{"num_hidden_layers": 8, "d_expert": 128, "hidden_act": "tanh_gelu", "balance_loss": 0.00297, "lr_router": 0.000609, "vocab_size": 2048, "learning_rate": 0.00506, "beta1": 0.95, "beta2": 0.99, "batch_tokens": [32768, 65536, 131072], "dataset": "wikipedia_en"}
Below are experts of layer 3 (counted from 0) of a mixture-of-experts language model. Rows are named router (the router's row for the expert) and show model dimensions 0-127. Each number is 500 + 25 x the weight over its row's rms, rounded and kept within 0 to 999. Numbers have three digits each.
Before each expert's rows: "gets" lists some tokens that make up at least twice as much of what it gets as of all text. This comes from a sample of Wikipedia text that the model never trained on. Tokens count by the router's weight.

# expert 95
gets: "t", "h", "d", "est", "st", "th"
router:496538433540535497519489489516513518496511521479504521481460494518502529467484498499512503510503576535487469520472544497491497551490502507515472477519465482508503476527531522486586496528525490508507509505477513515501491548535491511494492494484507462485494443464492457497478504511537498505509521436491479479494448503496531475495520469490518458476493518499501501480462490531491520472497

# expert 81
gets: "ic", "i", "ical", "ant", "ive", "ance"
router:449475478526512489532506527464466553519520489473447540484489520505509442477466457458510463471515468513530490506498481498481512515477490506455537499514480489496517462500525481486506542475544508522528476511465500537503489471527499493496490483491507445459519512478481473498526504534506517495521478459522470487512458544492509492516517485528522502513442487488517529494516540525524496519521

# expert 88
gets: "re", "us", "ass", "ens", "le", "os"
router:512483525512505486494526497448468542477521462471443515490459504504490470463493504492509532502489519520498479519495501445484511479495495467531512460524485487497532448462526487503521481517506503523495477555490530519454491489527470538469509529474521554472523504481478485468530500531502453487509448523513481478491493514546519543516552476501467496504510549500525499513476502501520503519497

# expert 38
gets: "c", "ac", " C", "C", "ec", "oc"
router:473470483524524485523501540451484509531520533424492512499487497529465491429477544495483483528523509513494513522490538489471505543471515459521498485500514478501501429510492490474537495513524480526533493504481514506501461511499483515475494474497513527460505513499456473484496502502507502486493488481502450492504507547545514507510475502513484562526500498529507491495541548494464520543499

# expert 39
gets: " (", " \"", "–", ".", ",", "/"
router:465501530485502492522489521469493515489510554465540511504520492532496523504491478465507506550486505497496535510493523481480498520503496471552550501536492477538493504492530443471506443505484508535507469479498504507487503428513484478498500461521513549503533481489474511467547521510515497498445509461515494494498453485505505510524536472524486464488490524502512520426505484522469519502515

# expert 76
gets: "ak", "ack", "ail", "ick", "ment", "ock"
router:465531513530518501515504479465516501477516535538471494553494465520468509498479537488501499486478554525460486542495481485467534523460490493495500493517463474500567519481490507458516542508511525487500471518458534512471504490493467508457486459485505516502509495494506527494523498544527489457465512457489505504488517485468545496521500520489491478484499505502531492502464573521499508460536

# expert 49
gets: "\n", " =", "\n ", "==", " .", " there"
router:474529540547504490479530491485493517472522499520462537477501498519502501469501499487508473494493547504460495524453544464462497469497461529479553501507490497523496478471551500486496539489540530519504478510469528515481424504527496518491488470515514500501544483508464481463468477505528495517463459525521493477477485490493532487531509501523467534487491504505506478450506541496512533508540

# expert 72
gets: " of", "m", " I", " 0", " South", " in"
router:459501495514529480494518497463474535517539480487485527519478475525476494441482485470525487525481539522475507550459520477453517535472484497512507475522469474514540459457515490457518511495532510520525482537477542525465459489545477525515478481485520501473516492485473438490518471519527490468471496519514486470485478517513534506514501480523492513500474537492531478488513531536488516501517

# expert 1
gets: " in", " to", " on", " by", " from", " at"
router:522474461501528482517532502480473488520508519512458480527478482502487507500477530457563442505497500524442527501500514492515516497480493507580528490469501489528514514490532522506546503466484495500531523481489506510450515515520493500526483500496494510495500478503482522462523465516500523498489561516511474495580480480514495525507507468514468474518513541491491475505534505500460532451492

# expert 55
gets: "il", "ag", "ap", "he", "ip", "ep"
router:409520539532501487535486496458468505503518515474483542528494523479483506494481470509519486463502477511449505514491519492494545492519469497519498483489479471485533475478508470447520525512502526504517524507484511487480529517521506525514509455468516516479505509487477459478512495527524502433445544520493492499501490467546558516498476502500487514495470514528520505497476544532479522526497

# expert 69
gets: " |", " Ch", "i", " 2020", " Mich", " 1999"
router:467500505520532480491510498465478533523536489480489522520476476519477491443482486471524491525476537521472506548460523479461511532470482498504515469518471471512536455455523496464519523497532510520524482543477543531461464482546475524514477481483530498474518498486473447488513476519528488468472500517515485471482474520517544501509498479530489511505467534490537482488508533536487518499516

# expert 57
gets: " |", "==", "===", "\n", " ==", "|"
router:478469513505526493515502518517489519461523512512530495442468507501507496465493567477509478446532485507466495503487525457476508514466482459490531515500481468524523512502526465489553498452502521527518500503488509500486522472501466498528477485429479472476509474450479506504504501533511495484492498457518495480517449548484537528521490499531434511543500504495502512512513528518487522498521

# expert 82
gets: " at", "up", " up", "\"", "op", " out"
router:468495506517527487487515500455470529519535487483485534529469478522478486455489496474525484516481535520475506550450521478458521528480482498533509483510465469514546458450516491465529514494538508512523478523486551522462459496542465522503473484494522500480507498500469438489524476504529490475478510521523481471485475529527545502516502488517502504496482543488523470494509536522489520506528

# expert 70
gets: " North", "ass", " Street", " Mount", "istor", " National"
router:461497499515533479490518493465475534517540481486488531516476476522477499443481480468520492525479539521477507551462523475456513531473488494511506472524465475512541458455517490465518517493527510520526481537475539524469461485545477526515478480487524504474523499489472434487520470518527484472477495519518481472481478519517536503512507484520491518504470535492534475491507532536488514504522

# expert 25
gets: "l", " L", " l", " Sh", " Al", " Cl"
router:472544477530533499447540494513487515445523507464488527535458510533492466491485472487532529504483515502517479508485525512496546498471467513470500477505490490531524430444539470485520503524522526507529490472472493504481453506533496498539500456520507524478487513502487456491511522504547498492471506472519482471526485500531557504516508515526464546482509521521482486487513512499478500483497

# expert 24
gets: " c", " g", " sp", " comp", " ex", " pl"
router:453493488492493471490530490512478518494525476475449519482527475491484443481506465475503486500504481528467497509472509502461517539486517497504487460486492486518519448488560492497522501469544489519506453487498523513465476458516492537528483514523505469476532492503471507504514497513510479474515555501519458484557443536489499498496486478522504542473474508491524491453557527511511534495510

# expert 37
gets: "g", "k", "z", " K", "og", "is"
router:510487517533517479548494519488468511436516528533464498483512519499490503439479480515515483520502486524452471514473505508449449564494469534499503490518496514526536465450510508478482476514527548505508484494476520524493459528533467499500492516493506502500512481481496467494482528501517497465503482512517484480472493529543511520511542512506496549535492492465507470506453541515465515465486

# expert 12
gets: "as", "s", "a", "is", "us", "os"
router:484521504489499472510476499459475539486530489476528514512473474514496490495484523486519519525486480527474512535443503470440529493507490517502489479550494480521529469487546464488513528471534506538526489488497533520457429504529470535481508485506508539466492504472464448500491503527514522471503482519520471489486482533540516514519496475537491526526489542488500473468508506532469524539489

# expert 40
gets: " |", "|", ";", " -", ");"
router:474540512498500496535513522508481499559509525531518483503489494489482445474475497498488504503462538511504537496484547480518482507466435494474571473472496503514481502519530419493570487464532509497494514498485506509471480487503479525512484495464528507494513513532477510487484504506528521496491486472530476482508489488558505516559512489511497487503492514509502510506494570495476508537500

# expert 86
gets: " s", " S", " p", " t", " w", " e"
router:525466562513514486526534509503493522495521515492475496507494463507482507456484541459526481523410511518445517505471528476495491544494509476503529453512491474546557491509490503462492492477487486554509461492480515526491523491506480544514482500476521535487538476507471513493481484537505469486500526537501501485484482524491500540522484451491505544522514514493496485513519491508464495496518

# expert 65
gets: "a", "i", "o", "ia", "an", "ina"
router:516532513499506488478490528512507528512517544512511496479466490488495521517455477486481457462418483515507488545507490492473532525492494506535539503548475506550515483513536456440485556486530540487519524517503495525499485493538469531459459474494533460467499503474473481486512504518517523467475475533523495499505495519495512515489488456518520528504455484485488481510502532520479501499496

# expert 87
gets: " first", " two", " other", " one", " all", " new"
router:465538489501514451514505478504503510497508464463458531504489487513501435515481499460515526468496514500405504518496527501503504509489511501518533503520468489465550514539503438507513559501495493509528480514486522513514504491523496530532480490487500471478496490467487530488499496495519477466507500512520492493560528536493502494521500472498485494458495552492503518496454469521462498496560

# expert 44
gets: "al", "ad", "el", "ach", "od", "ch"
router:484525455522522499520466500459475513523510549532478543513460484528488535504478523488491497507546492526488522527461537487476511504491496514479510517554477478512504472477506508487532519524508515516563482559470537558498457492505486481519493471492514504485512482489487472508488525481534461478432503525489461481480481510483498525530524503543485504472500535490526497462466486506513503525487

# expert 54
gets: "o", "e", "os", "a", " not", " do"
router:464458504535520500475526515439448520478523500539514484507481449515509494479481474481508491489464515504454524531464509474498513536486468515507492437504483490567536478476538472481518517448510535519508509533485504493490461512521482539500489461498491478481519495460484481498495497515513453466478485490531518496482496494502536501508492498495518541495509513493503485514517550555507522543499

# expert 28
gets: "\n", ".", "\".", ").", ".\"", "\n "
router:495501457519506482515500517487488512497519535454503489528503431523516448485471526507549503441504467511509512493488514481488508502496486516528526495490467500529495501515520515500494528524500585488546502481492505500510497442518487543511450495505513529495519523538501499474526423499511452487507463469530464493550505467483518496540476482502481499515512505493494502463514472499507524518508

# expert 89
gets: "-", "–", ".", "/", ",", " \""
router:466473510519523485535509508415494514466517476498491485513455477529500489492489478512496536552481525498517469517452505511488524539487497505533517499527486488496507492508494508476496558503498493545507473489465503525484517506507471502511458458498530491496523492482473488455512484537528523506510497447507502487496425551540496533504528492497492502540461515529504465499509500516523495471556

# expert 13
gets: "%", " 0", "}", " km", " ·", " /"
router:507488524499508514511513512492496519469521485500473507514505505495494499496485484454507515481522484515450510516476525462487534545407491461562511502542487481495516508476503494449481478505510515503541507510472530502444472533497470509477473508512545497488546514477487507473523473510537507487508468530565511486488449526487533476522544513518498512466492488488527483498457529494491513519516

# expert 74
gets: "ian", "al", "ial", "ical", "'s", " United"
router:494518462518529478497516522501517505538517490493490519474503477501490490525495466494496528488499494503504494529504510495481503556485473504490530523555457513476549496491484456497550552490511525535536524532480497506496499459524484504483474465451503443473500491517485498490472458501500512516431458518537475497520464494499514514510478495492505510491511505511586491496438493514462492519529

# expert 26
gets: "ro", "0", " |", "==", "-", " ro"
router:462494520544527484475525496444470530507539486473478519522473497514484496449479492454512484511498535529475511539474516483467513524467472496517511472500473491519531453448510481464534526508518511510532489544486547515479472481524476538521469463502521510481530498468480441479500468502521488460480510500526483469477472509526538507515507487508484516499473535500526481500512538536503505496528

# expert 36
gets: "ar", "ur", "ra", "or", " Mar", "le"
router:500485523525500527506492492465493518517516487499531562495430486516489513507457489463549507517471514521521510534487534492493515526503468490482488485513465518535506438487532469466543514506527517529527530506479521529477457493506502518461493474462500514470491482517492461496484517497502485485489501497503510469481459522510499542527480483493493491516455593452529490506521502517508493513528

# expert 3
gets: " c", " m", " p", " l", " d", " r"
router:467485520511526485487517515511472520456514470482516525532505498500498460459498471473551489519488491508500520509470510507481511510487495481511500481489498486521518395499505492491522489444507501508509462491497525527483515508506487515523500477517513514464552478531491462498490518515504497492509542517518488481496497537531526539510510408506486535461421503471484511477513479502514503515526

# expert 51
gets: " 7", " 6", "7", " 5", " 8", " R"
router:458500495515536476494518496463467530518538475489487514516471476524477498447479495466521486525480541523467511555458518484454515532477489497514511476520467477516542453461517488463511513504523509522528485535477538520468458483547478531511479477489528511470519496484475443490522480514531487472470490520517481470486482523513536506509496479522491510509468530490538476491503536533491517500518

# expert 14
gets: " as", " with", " by", "ed", " is", "ing"
router:513528548499532481508513497507482512447510528505444513490475479487494503523485516488500514484431489512497525508489511492497480499489479472516536501495506508500495510492524514511480515426507509503521446485493512522484463522518493515471497486500495435487520501546483495497507489533502490495480538529499487500519500546515490513531489479589435491474462568487499474454478524506506514522494

# expert 19
gets: " the", " a", "D", " D", " d", "s"
router:459502500514529477492517499461475534514536480487489533516476479529477493444480483467525484527480533521476508553459522474453514534471485499510507470522467475515544457455517493461521514498532508520524479532478538523468460488542474526514478481492522504473518494485473441488518467519526488471476493511515488472483475520514535501512506476524491510506476534489537481491506532535485519501520

# expert 78
gets: " B", " b", "B", " St", "b", "ar"
router:481486489507524515518518519480498512511519494490530527530461461568492532447473537454518451519457542508490504530465525497467513528484489480523510482536502481510496461510489495476544536484509532527526474498485540530488472502509489519502492463493524518470515466524485461497489446489537477478457493517504492475473483519522513555535493469515486512508458536476521493516507475520499504526512

# expert 6
gets: "3", "1", "7", "2", "9", "4"
router:469503506509529476495517505466471537524538484477492533518475479528472495445483490468517494528483536520468521551459519471456516526474491508518518474530467478513539459457518487466518514496537512516524480536476539524463451489541476529507474481485521506476526499479473434487510474522525493472475497499518488468482474529496531499517504480523492503491489535487530472491509531532487519507517

# expert 23
gets: "s", ")", "ing", " \"", "im", "v"
router:460503499514529481491515496464477534518540479483486531516476477526480495444481484469523485528478531523474508551459521472454514533473485497507504470525464470515540460455517491459521517495533508517528479533475540524470457488541475524514478479488523504473519495486471440489515468519526488474476494519513485473484476515513536504512504480523493513502475533489537475489510536536485515502516

# expert 18
gets: "on", "or", "er", "ter", "our", "man"
router:483545494571512504490514500426487535555512494484477510514486475521496518479474537479491488536491545510461480539478511453517497487481497443495518525516487491503523482515496484508518531502528551518515503499479509482505480465531492520484499466435508512486491525466483506476506449507522456501434480539500507501491494490498501544515527501507485538509503513487509459496520484516517498545499

# expert 58
gets: "v", " v", "ud", "ov", " V", "ch"
router:472457474532521495508517507486434516531524486508526544509483478522512489454489519516528490522514541503479504545451523454489502502487518507491508473501479478554538471473488501479529510484526533509496495539469542526479477512524453514486484506514551509491509524502475471496533444513520485509477487519493490483481441522493531524517513453501487515509454511479515470495498546507463481511498

# expert 77
gets: " 199", " 18", " 198", " 19", " 197", " 196"
router:462517458503521429489533508497488520542526468494525501505510481547489516479482493458535523535498510518495495526489484469482509507484491524513536484507488509539518464450520509455506517493493501515536462534477517514479458518533490521553464489452517489487494497516470483454503470496535508467483493516520485480489460495520540498493491508499490480488475559488548508506518509506437534480508

# expert 33
gets: " 4", " 3", " 5", "7", "5", " 6"
router:491483507508529459536492499492482517521514481509481525504478496581470478472505533425506535510486534511452510508490489489489516505492484463513501486470487485484499477455518439434485536494500491501547498508490527521501462531513496518547490499486495496502526527465483493475483514507532519480486462506539500479528492544477534510496541482517483477480504495497513504503523513501435507503554

# expert 2
gets: ",", " that", " he", " which", " The", " it"
router:467518556498503455484512507500507514507508486441498507480481480493484433527469505473548466449487500497464522504498525498485468463480514522557503450501474494539510527520522485499498512479522526502512519506498518501479481516529484527526483499471476532500499496527507525485474514514521481489456470477502498488564501478531495510502489498512478513456481566482516504495538578511510522507498

# expert 21
gets: "er", "en", "ul", "on", "in", " or"
router:508522526532494536488518502485458525498516459476474504495417492516488513467490515483527478515544537502497477518484527507488486476509491512492553502527488476493523472471525466479481484469544488492573480497464505529509523457519467489459470503497503444489505503499487470487537498495509484476470478541521498490507513542512520551518551502560485510516515519479509468513500504492505495486527

# expert 0
gets: " C", " F", " T", " A", " D", " E"
router:518481517497504475485489580470502506483506494458488487499486501494479476465494462472530446514516496531506503514463540520417493506487500513502493480538498489507518484457501464447549524515504492508508499513511503538482526469505498509532484463485492507491517457532491498496513521503513543486495478522492473493507477527539588518526527463503501526494465495476509499484481470505530520531524

# expert 75
gets: " was", ".", "\n", " were", " is", ","
router:461501499517531478492515500459471530520538480483487530520477475522477496443480487471521490524479534521473508549459521476451511533475486494510505476521469476512542457455518494462519514500531509518526481538478542524467463487543477527513476478491526502472519494488475439492517469518528487467474493516518485472484478515517536506513506479522492518498473537488536476488512536535485516506519

# expert 7
gets: "an", ".", "a", " John", "on", "e"
router:517489465500522481499523506486481520547514497506459515477479460534479517490450520492484509489483516541504491536506494498483509522453438501509538493503480505533529499511542453491493529457496585493531467513469509521495480475507499499452472493488494504489503452522495463509565502522535505477467472524482477491484499510541525531499513488496490473493518509475512487482536532543490510542494

# expert 47
gets: "ot", "ow", "id", "anc", "ost", "ann"
router:500507535516500440516505502459499510509519507484492486518462492492506488473474501500520540499500528512443525529491506490495455479457486482462494464532497473494545487467514494468575482521552517506514469480488557495475507477548483489471493464489497501491527499469501475492468536542507496475512487482500488480500536539538526488506532500524495482507473522434526495528495543523496515518520

# expert 20
gets: ")", "ide", "ep", "e", "ew", "ru"
router:459503499516531482492518497457473531517539481486485528521477478522477492443481482469519487523476531520475510551460522475454514536474486493507510477518467473515540461457518491457518515498529506519526480535475541520468459489547477528512477477490526501475519490485473439488519469518527482467474498521515488471485478518518537501512498483523495516505481536488537477487507539533488515502517

# expert 90
gets: "ig", "ur", "ec", "iv", "ult", "oc"
router:443520496487513513486519489479454508484528476508554540476505507493490465462497460497519532505550513512496498532488512493479479516491479494531563499527491497497514437461511488468522514512534507533509496507488543514485489496533490541470480504510521471472538481488446459478490472516530478470494529491505472477522476472504523495502496481558480503475508499500491476473509533525451514448525

# expert 16
gets: " the", " a", " The", "'s", " an", " his"
router:482508483498527490509513528467496488492504506507507487479517499529481474538485485486545452460468477510505498506489584508492532485479506502497565506504492505515515504510522432518579505444493477538502493503502492533511523540487496551458491498486497473482524466504498530483503485502498491505459469442518476498521508520519497492514453436504499497467482508488497507487479474519490538511516

# expert 60
gets: "s", "es", "ers", "ies", "ions", "ations"
router:510497561508504506481513491482496554475510529518475563492485501504481507509459524471481497501454542507459528507487491505499500501503478519484497500494480485576538507518514508497481484527556505529498459522496519506490499504496473518476490502507500516445492517477465499478526515546500453507499490531489504494498450483503493500517527504589490525519509500489484470447530541507485541464497

# expert 73
gets: "°", ",", " (", "′", "5", "″"
router:476451476503498517495526489499514512553518497472483552546510483526478504449486489472512510514452491524495542510482504469486455527485491500566513469504490494525494469477522491469541496435492507517514511525482517516444465487503496508484491469494525496492499495474484476447524492499562530499504485523567491489499507469500509507502527488518499498476492518504568469507501534510509511472493

# expert 30
gets: "u", "am", "im", "em", "ri", "in"
router:452490545489497514494497502457517517524522531479468499469465509511489514460493525501548510521456518520495488528488517476478493530486498475504493461547482465527554467468537513439476526499531499503508512497463513493520508516490475522440497505450506495494514532484473497496533411537500474451477529504507501500491521477530534520496470485515502486511494507491488484528517489522468515517505

# expert 31
gets: "v", "c", " |", "P", " D", "D"
router:458497496517532480493520500458473532515539482485487528521476476523480491445482491471519488525480534521474505549460520477451510536470485495512509472523469474517543456454514490463520517495530507519525483534476540523468459489542476526515478479486525502472520499486474440490515471521527484472476493518515486471485478517519536505512502481524493514501473537491537476486510533534484516504518

# expert 56
gets: " of", " for", " in", " on", " to", " from"
router:487482477577536513487495573502490507534505486517478500488491487492508518479467440497510494519520487511489538503513508502509510495477484535534528504520492516503492491461503472511503467532512508528531404498490503498493505456503493499492497460460495436490496457547475522493511481527515508471497501506536501484532492482506497559523521472511484502440506487488480496517460469516518501505520

# expert 63
gets: "b", "at", "ab", "av", "ob", "ib"
router:458542525521510495492522541487501492485516475496558516535447510507497490515467512495535460520464581509501520531490503490464522526479494510526496494547498480491483445519491511444504525466565550512479464480497528504492474533518483492503502464498514480466511499516500470487457491523530458473457529502487494488488502448522504497493497507522478506527489509511513512483535500525511514509492

# expert 66
gets: " 1", " 2", " 0", " 3", " 5", " 4"
router:456504504518530480494517495456473532520538482485484531517481473522477495449479486469525488524480541522472503548455516480457510535474490491510509472526470472516538459455521489458516516491532511516529482532478542523472464488544473527513475482482526507475520499494473437486521468520526491471479493523518486470488480520515542504513506475521492519495475533490526478489509533531490516499520

# expert 29
gets: "ation", "ion", "6", "ition", " season", "ment"
router:505476504501535472502536494519496551555522472447478535518512487488490494514495517447478469434515520519461494512470474418477497489470477511507492483536467517544512515504483496491486501522539505487505504551497498511475498500518477499473488517435526509497498524494464544466482476514505498496495496503530501489520477466465509498514502512499503522498523493502578488498476524504493533480535

# expert 4
gets: " T", " D", " R", "s", "-", " L"
router:462502498516531478492520496460473532514539481486490530520476476522476492448481481469520491527480538523476506551460519477454506538474488498508510474521468468514540458452516491462519520494531505518524480537474541524467460485541475525517478480486520503473517495485472438490516469522526489471474493518516484472482479515515539505512505481524491517499475537494534477487513534533486516500519

# expert 9
gets: " was", " is", " were", " are", " be", " had"
router:515455480501502490539504556451474484496514499455453497509499478498462508452479526490479536467431469512469532499491508490488501509480474522492477505486501491497510501521533491504516466556535496556494466531481528508522501497507500505518460510512529505487527499496511545470485494506515503513494514474510469487522469477487511505523541483513471513490418528500504499470464542505490516555511

# expert 32
gets: "ist", "ation", ")", " film", "ism", "ant"
router:471497481521530477533502493489514534550525467479512536459470449516468482463493445483503505515491515516476498514452499483478483563489504461492501482524474487514555478496517495477529500500540504524496497490483532499475493431533475546447477541474521506490526524519460491493466498551516504495479522482526493497493468527525515506502468494517509508529483514454508482488500466517509518479499

# expert 93
gets: ".", ")", "P", " of", "y", " Mc"
router:456499491515528482493520503459474531517539483483485526518481476523481486447482480471520478526480530522476508551458522475456513543471490495509508479523464472518543458456516489457517511494529507514524477535473539523469459492549476525515480475491527503474519490483474437491519468518524482470477495519518488473487477515521538503513503486525491511502478533488534478489514533534490518504517

# expert 91
gets: " and", "|", " or", " v", " s", " family"
router:459502491521534478492520500459469532514539475486493528513474477525477497446484488472519490529480532519470509552456520473452510538478490498506515473516467471518542459461517482465515513493533507522523482532480541528462462487540474527516474482492529504471517499483472442489514472518528488467469495526519486477486474515516534503517504479521496514501474535495538469489512527531486517502515

# expert 48
gets: " ", " J", " de", " Mar", " o", " O"
router:475445502528512498478536526493470523506520498530497534490497496513506483448486493485558518528474534502497505520476540494487478504476473495524512490508497518565502465473505509457493518469510518524513485524478521544469481480510487520503487498452498492494536502502477471495515499507512482485473507538511484472495434504550538524529481493507469525467514524437505495439547477523472498488532

# expert 79
gets: "A", "S", "C", " T", "F", "B"
router:471496527497515481498498534438499495469511496470530517536498484542490527468501509493504486532499464510496482505479528482442523538500473516530484478490489496537516488498502467492535521508494494493495518484495516504498458472520492503519504503506492429497531443513497475489493428508528524501507470514488493475533506491507580499497515479532487464481503507497543518489471555509448551514522

# expert 59
gets: "ill", "ell", "all", "ard", "el", "oll"
router:505565451479502478501502518479473503517525501510500497486500452529485492440482458507496541495509556503459476554500505518489548518494503488482510482513488480505544452496551487480533514511509519484517496509479515509432475482535487505486477488512517471475501507504502470497518465504516481423463508481511489489502491532503520539510538490546494484486501514472536497506468530511478535525508

# expert 52
gets: "ing", "ong", "ed", "ating", "ack", "ation"
router:491504533558527490534500507491484520531514536503461520485463515506492476540463513446497471478464517512465508496479522487473473557503488524513512475530480482481502514482498507470498524501506488504541481514501507498504472528499499514494470484451483475469499466514460448493520480518512540496468548491480500496497529529486508502522513503526506439540507505451531519522451502534504572491489

# expert 85
gets: "r", " pr", " his", " tr", " Gr", " Pr"
router:461513497498539518521512471455474498571517500475488508542458483537456530459499497510498478495505473523504473512493531488469509478492512475471484484506494503477526414513532485484511511499512502532507482503502513550507526457506471524508480489534560504499504499493506497514512439478518487492462534477503455488528465485468542528503507487523499506457485527476521472528520473518502507485514

# expert 84
gets: "it", "et", "ut", "ot", "t", "let"
router:499482517534545484523498509521485521488518520507479514464481474498502534504483458505517515490509488525506504517493513504515459502505468508512535497495488484516526461471485510484578470507548533511503475536489489504505433510529474493506477457489521549471524477491479482492498435519508435477506497467491502476486506462542488476517483500504475495473440532536553495494502502545522522494486

# expert 62
gets: " W", "w", " w", "W", " ", " t"
router:490486531502535450527528497498490512504524523498497497548454476552505518437484523502560502519421549517459491539469526475480471491491478509507465458495491478509528463524515509449527491495491507516520460493500498518481489521517466511522477479508530517497510516498491443495503453532515505484485485467508478489484488475535533510521506476541498493494487482499496498502482500530475524510541

# expert 50
gets: "y", "ate", "ry", "ey", "ly", "ure"
router:523520464553522476494494525443487529513521501488464520497478482494501496468495451468504483518519504526498507518490495509450515516487512505535468487495462489516536498547524452473537522505510488515487483505506494520465489500525479513472463489459484518484525470481492497465471549503495527445496495516493487488487475493561546473535548504484490477526523514490492512504502538558442530499505

# expert 10
gets: "-", ":", "|", "\n", "=", " •"
router:461472514504505482526558523495504506468510467480514487518492479497482527489480522513496467498504496522508516497498508481514501518496499450517496453498488525489499475515539468488503524471532493464496473506499489515498496556485499570421485504515522480496523467510493501441519479524513534499503528549512466485509446473512512503535485501515449470465514529498517510486457465505515504531565

# expert 53
gets: ",", ".", " and", "),", ").", ";"
router:527536524501501500516480587481477496518506545419523497478473477561523453519471452500496466452493529510489514501507501494484466492498483512536531474464488516552500496524548518505488532449500548510501465509487515508471517528514491508484484465527528496493518501524485527458469500513508502505472510517497455474530478520482484552528501508497502494495488496492509489508517505506510507508519

# expert 71
gets: " part", " work", " not", " act", "pl", " record"
router:476522491533498460510536482505456527490519499491465553513515491525492459481515517497537524442510547510414531506475503455467480513468510521501479463488492499502544488467495512498517489477543508480504447523484542492481486487511479480515496522457477505487512526510494519493478498524497452485494541443503496490527521487504535504512501498542474519451498514499504497491471521514543516488516

# expert 34
gets: "e", "le", "ine", "age", "ce", "ace"
router:526506528535540459524530511456472555502510505533454538476449479513486497506444489451495481454474529513481514536497516471512527507479508508533500517476481501504557504519511498465505456547483499510517512548461496509500462499503485495465462498473501513465497482485504512471513481549510488493483500545529502489511526518460492512498499475486496482508496500527539475527515510524454477535511

# expert 92
gets: " f", " H", " h", " m", " a", " j"
router:482519499536536458491506513506489530526535480506455496544485472485506524470503504489525448511495516517487528521467489493471471506477490499490518458471454486510541452492508489466542502468499499505530492520457541520475508508515476509541478448517534466473572486483492488491481481499546473461451493494515483478484494503475522511516499471507501506467501517493537505489518487544507502555531

# expert 42
gets: " st", " Ch", " St", " Ar", " sc", " Sc"
router:460468491513502485504509517520508502491516475496514559493496479499444482452496501488523498507502555508442489513483572500497523554468495457512491481537496498485554442464497527480524510505497506525507484503497510509493461472497489504510505502444505472476516494523500492491512504504498492488499547505499450492508483548501513522527482486482507523523455527468551504437467498523502513517537

# expert 67
gets: "ed", "ated", "ted", "ing", "ied", "ered"
router:510481461506513516504562517513490510549513537541504531496506498526511526491483538448546490488481573508479522499501489490497451528457506493466503522524484504496500488520499507523510533493494498488499456507477538514520490525504480486465483500515485454469503530457494477467473441501509504486490498458506473494522476485511499510500522529562478491483452537498494470511481500527437498506532

# expert 22
gets: "ent", " (", "%", "ater", "at", "ant"
router:470482522493515507541499479488448539505516484493524538514517444528511487473476466488510479480489525504501492555468515458459541549513453508539543483562479488477510452500494526506518479478528511523509480503499519516477516494529474536496469513467522495476500503487477480487532493520527469483479495514513489487496490498524510532490510483534498466481449555494526485496492528523450521534506